From a checkpoint of a small mixture-of-experts model trained on Wikipedia: 471M tokens.
Below are experts of layer 8 (counted from 0) of a mixture-of-experts language model. Rows are named router (the router's row for the expert), down (a neuron's output weights, with its number) and show model dimensions 0-255. Each number is 128 + 24 x the weight over its row's rms, rounded and kept within 0 to 255. Numbers have three digits each.
After each expert's rows: a language model's description of what the expert responds to. This comes from a sample of Wikipedia text that the model never trained on.

# expert 1
router:145133147142175097113120148074126153147097121156116114105161084093195116103149137134131130128116094142147115121067100145155104152099131082129144121137117158117083099159138093146139155149118136161122143103151125128108191133136130163127120134076114102081111130095147165144126117143143146159119158103123138126161116140100128113114149144127103134110135125140121159158134148126116090124123117161108125154136122117120142089153100114150099099140118146109118145107113126128132171093166114129163118147134168111141143171156141121118133186103140127111128158123086145133113154127126170127067121144122145090112139188104095151130122113139131153149147152124119080126145133110125080063173144111120116117108179131091123170120140104113151152139138091131129154096111186134171113124149146
down5:110154125126126162102117147143059082126097144120162126153119115136140116097158145104124136137093159110122106108117096139131130159155155144120138151150108101122149112119112128126134148132126127141121148108093111178142171147112158147123101137116124099155140123125171097114142157118162175102110102104151156096137150154143096136154103123113138066122117120166050143080129137154112095159111099101091134050092117113107132105069118116139163180108147113115128114151125123117142130133155132188077136147166180134087156094075148092111128096118135128164103114120153130149122134138156160142125133149109157123121113153115081136118141122103113098169136097123090128118151088100108130113159149148117132146141135125110105150156112116091097119128125125104128126095115148143147136129122118
Description: Words inside titles of songs, albums and films, often after a quote mark or The, such as song, album, Your, Next.

# expert 13
router:145173129132137139116123167135135126198102122138170132079081129128127130105113126125125110118155126077136129131142163119156111153121148109142138081117149159108137112124146138148137112145132137081119118121162186122105112107122107135137110110064134159124108159144140133118122173136130116111145116143130088086144149169134148154082118137097150109135080112081148119153148070130096124132117193174154121149143147112089169070164098118126117125192118133140080131148117129132151117134116131110166125107080146128149144116130133123102106146154084176103119132161142136158111118124116129137117161110114095185143112143100127124126140118094117126119112092122104115168083100142132148108115123133109157112090123162148160126148158125111139119086096134145134167163145093141135141112146100
down0:108105122163153187137192159108148135144099133110096099099121166152104124176164127122108129113125122140113099117117173124137102092135141124160103153116106143111118137123134126169138148089131165124137121112113107095118129091124146135157116095150165167135103126115119139209113127151138089149141129138099107143141121100109092136105100111161136128165133131137078182117122150150143134120122128103103163158148183117153156179143115139097142113135120113086171166127140151169105140145149145135135114127131126143123142144150125120117166143124123081111134174104128130101128131114116145158110141094110144147128113106124105135117123095136160111139090185127128121142113085110128133143144117159165076099174123096130119132140150109147114162098179139113150084123065139143124103163168107
Description: Short consonant fragments early in a word, often after a capital or prefix, such as cons-p-iring, Pres-c-ott, Sec-retariat.

# expert 21
router:121159109124115133111141088127146097106110154143119129178116161121117117165127128161142142109123097182137117180171108128134139156182125131150144148152144119131133124132111090098122126148152124169082144149152115116118129141141149109116173116133126152125139124145127159179158106121154151127101104130152169141127120153121078129168102112139157164100113110142097104090146199104142156134140082104145166107114135145139093105152131118133148124112138101112147112131154139115123119114135164110137088138173122179125124130142149142160126146164131160147140172086167148117118128099105111124161151156164158135095133093151088166139139146112115196134169106135126085110099137120125140181140121141172087144153142168124146125127159109137187140168147119133104163124126166112127144107119136
down0:173126103094157110100141099092144126084158120142125159164111130118112128146122187158146120096139105107153121120180106117141144136123116142141122111130108125098149131104147114165122148159116119146148137140138116121164137113102125153103115164059134102117148132151100165099171128137146138137135146149140155139132127159124165132114084117144099125139096146093131159139114141154174169128102117103093109129130172127136164113151177122139177121150139177146117150175168130121125096145102128138136118140136092160137151076097115091102112135112143090101091157147119159143134140119086099147155176094135124134146086111154131130141136100130192124148111157181122182157135099120112118130171133141126150163128109140107137097153134162174125152110149121119130152156123155138102111135170158
Description: Auxiliary verbs and past or present verb endings, plus prepositions following verbs, such as was, had, resemb-led, diagn-osed, played for.

# expert 8
router:128083146098157119174136104199147083079150101142114128148134086152154167137114123139111077165117137115120129132126126097137088118155135131142104142138117131113114102149111153139111134104086102164131168137144125142176102130139101127140121146154129153125117121108141088088146153155097098140186120092142101142068100112145152126139130133129123119120097122128149151075159125160206142131124139104132122085153146113127115151166169108122082135124129078175143141081174138132121086130116112135105158128117146127108114080130160147127118134115155138126123139083152120116111131128114117118159124126158167129152113123160112098146140123137149095138124145109157082118130149159130114108131091122141099164132119079160126178119088141141124157119151149106145124129130113079103109092122136
down0:103102101141117130137136126141120129053152148149079172115118099125114168111146109096188153090124098168126141125133158096175121071131159110137157076126105144090120102108155140115110143103106117157146137140091142112167103144144141107185142089110148134126125114144131124096145137113169130139132126140115099155143152136123115121105129138110108070123094085192128099135119087139136119136115134141129132132124176122147086121089091130149095134152155128160125112154131132140110133147163144122132142118146152147147143154186138125139135137091155132137160115104130131140118153153150107161114111120114152135128102133123115135105108105092108072118105084125095166130124182125131110107157124123135127109147120107131111154154125083130105106161154143087123147054115130161153165132158151
Description: Table cell pipes, month names, first names and titles in election, sports or appointment text, such as President, Governor, June, John.

# expert 2
router:139111160119107122143114114138156120169140173132110126104160191110074155162101131147123073137093112148098114150119130112126127105177117142085163135121159154130130101109115132154121114123116151154141089121158080121135108120141111122110123114145102102128134118129113118190133086131090126138138090142142098156103120141118105101129145120175129136147131127125161116168110108178161088121141153137125068095142084137117132149095182137072086157105125142170160115145139113112142123143127123097101152162120138083113166115115114115154163079133110130117122139149130134124126095125120078123163126090153116113114145139085171131102108122130157147160136146153121129129073124112154134144098133133131151108142075102131106120150093184141135115153152144085144106160115097104119125151134119
down0:093114090094141166129137148136170101120136162090150137106120148116063091183138091093171130111178118184103161149143141132149088135116100148128170122131139100167147103093112159150123157128178128118154127115147138139137110126140124147181100135168149171102110116145177150124161163130121083140124132157113073116165133107132115155130117084061152111131094114140137124118128096121128118128112099126114143139134140138111137129105126091161112071140082127147145110128141120144157116126118148061139137133108144123105118125129157122109129129148141125138132180141166134159124144132117125126130097106181100162139138111131150113083170113151115069129090142148123130113165143120133108161118157140149115108131147110154106134111128140179133126159137150153150115112142126155127114147094136
Description: Measurement units, degree and minute signs, coordinate digits and parentheses in geographic infobox data, such as km, mi, °, ′, CST.

# expert 10
router:139130122101093114153148151135093149088145099132171109140138159134141091104113114160121137084155101138134135138152157133128157165154142109128157129113144110135114139132179159155142113124134146149106122104142146122118165114129162119128111136108116130084108091128109191120131122135118117154103095108138115075127142150179088149096059113086102120098109123092120094108114115135104149150136158103146140155136123131104211074183088144134109115106140097103095106132116097118134116119105128133142072139101164150126135101134106135147103109127087167145095150104161161151122120114124149141132137120136089161101110150131136115138122147105162124099163125129117118139095085151171139105133150126100133130104101108174132113150145074094131115113098128106125120102105143151176152091148134
down5:142071132149120140079131124133147104146127170137131115150114116111146083128079123142109148157088094165118114114161142146147092112140111090139108112138140127178114163115140095147159116131147163120103090138103113121139128153124076147132116152127136139116152077142122198145134127067136129102160114095157130122088151122166132136084100125100114129126134104109130130115154155145153115151133126177149150166134146121171068111082119120096096106113093159070115116164156136109101144132169138110112156123142111106134094115132108123119123152135095108140122141109166129095135159164143128153179110123165130141118131122146161134135132096128111094113119107130108125147137179157080112129134138101152137114117134118109130091140081153122182131127121114165142103140159153098120115131172166
Description: Prepositions in, on, for, off and word-internal pieces like in, en, re inside longer words, such as indefinite, definition, presidency.

# expert 12
router:158130118124122129090155106092141081138115152106137096143154121128123143168120131109127116147105143185105138072177124155074094091092128157132089155114124125105104153158080072121145130129130159090133150115127163111107104110129146135118137144102089057157129116113141118102129162089126138106143159174123127120139098087136164163136175123114101092134141113096112169122138124088142139111113140088109066096128155139125114127059166101105125114097137088096125148153135141140151115157155110115106170141118133131128091107113128143113133098131142094104140107121106102109119107136139091127139121136124108085147121146127140096155121140143170087122095139145099127158163128136129148116134148147109157126092125140111114114137123118130055108160127137094123107144127104125092122165133129
down0:119116130155121114119120111154127141119129088156159085115156134180118102129080123141128114124149090134101107129119146165162120102102143160128157151115113152131126080137111100124086160117142175157148091123130139149123150147150114150154139115179144127115093140116110088159123172154103108116057143111134122096195135118120164090139097102105120124148134112093131139131163126090174106120115127150141099109092133097157140119155128105130104134114123145113112106096072130132122162072145120138091134160169143127162124144128126126131101148118099138113099122145136132117177112157081091151107101154145136118130098068096185130109135148190151132097133113118136112141138106119156083102125115136153136144108112108109106113098086113140112173142149101102136126097135120116094128131130093
Description: Final pieces of foreign surnames and place names, and the pipe or line break right after a name in lists, such as -burg, -ić, -k.

# expert 4
router:127077147115141141159155138151147147070140107132116117104141167137158147162118137144105090189121123148123115122090124126141158103126148127139145110119122137140108138149139108111128122123124128144155116136133107141120133129141107141124133120166163145159125135157144138166131056134136110121137071187140121111136154126131138124163126127193127120124112129106135161180123209131197104104125082076126127107102099136159124200107164088150149129075131093133142132101109118117146108120161127108137136143132115089129155116106127095128163116158135092142102105102098185107134136171134145123102111131129157152132152158140119103113111104158137101168141118119143089155143116143149127159140144127166178138112115100138119135120095172148083126115087101125123101139120127111096132120123112
down0:132107150159116133137084130106128081126144132148194103117140097153103157141161149136120165169107131137128138139151154126145165108123082116120119131087138157119113146117148123131091172144143103142096116129125124122137146134103152112134133141179113103123104116128126156092092108161119133090148101151147136121122149098112123128157111122116143125136180124137112167123089140131113110094118064111158124120149219119142103122132090132162132150150109137152120134100131138130133132149174127183125083180121108146072146082100131115076143137130120166105160159127109119117088138105118159114161147098135172133110101141150091080152093131139106131155125089165138109118114132151144113130154130183144095159160130152126133148140141128126141150111130106122117141117156150102108122077172146
Description: Capitalized words inside names of institutions, countries and events, plus infobox field names, such as States, University, National, Revolution, Style.

# expert 14
router:096167126114092106133125136149110134192143099123117131163134146135108112136152130147154138151093124095089117100124134091109134160115151127103116162134105081110124130106144157118118133102104090141129104129130124167120157142131130128103125151126110144169113100168169091109152109119141142117099175093130126153093123105164148101163138162109108150133142166172078115095126101131122092108126118135126107122091163127130121108081174160091163120104121143165146125135132133108101153123124133155096153182150140135074150127164118132092150100140138096106103130132128086113133118136168157109108098132129129141166113121117114105084128161160148156122152142144187146059136167115094126137117127136136157144114098156129117123109101121167105111180112153132138120099129158139073098146104096
down0:124148156110148126138106127089120145157122109091147092156148145167140153168116094115141136113124114113133133157114108107148109106123127150148191154095127134133123127086085058109121146112094121130131112138143156132144129123135129092134101099101151155113140111147115105103121089104105144159123163131134102106130103136159099112134133140086131169122142143103121149133130097098124118067160144102144123143104121135119151151115112132109170105141102130149164173114184120091143103149123117129120139127116138113141145165085145178137106144079161181137145144153109103155149131126145155113102132171095046105115149115134095151141106115136103121140133131104140109178089133181128088168112133125123086146113129089103166123114142160082109123105123096135146151147148097096150095090142126
Description: Commas, periods, colons, hyphens, parentheses and section-heading markers closing clauses or starting list items, plus digits just after decimal points in coordinates.

# expert 19
router:137155114159151133110097162098161107099114152116132128128149097112185135067123108109162170113119144054159133126125095135107127114087111152121141121121090096136107108123117139143120139167137150093156191108077142128121151117101131125151145134136122093123112112097137084094130115162120138130127174100111138114124089082138137156131159106125120107152157134153132121118095133118089192140181122137134133096157151126104102167141130122121107098139130170080120150112165120137137095131091124137120159165145127120157104171093101154120118176129107143131141104172136102141116181126127115117153118125132146081106112138088125098141119088103098076150096138139115151138135122094145150133137141138121115135144083145118112136136103134104167087085120106141107125150093128134141098135153111
down0:129125122138074137133131102133081135066133131147134084143150096119124089118108121121107130150104141165134153120107106135127113119109160151129176115124142166139153130137172144134086133106153081131139124122113126122143144086158115138149110181072140144142160140120137101120142129096117137107117123130162152131167108133133125126136141103121127078139097126056123128160153154127192104138131113114116143162140142115098152166166139137114132141122146149134150111144118089121154164110146094141134119118159111113139177137116103139159092130146133137166139125111061139092101113152166097152141132111138133121186117154134143120136140165117132143143079180138116143095093101153118086176130149116131143146129070160146130090146138095152166168137143118131126130160093113123064141111156136
Description: Pieces of personal and place names, especially Japanese, Indian or Spanish, plus months, such as Yo-he-i, San Diego, May.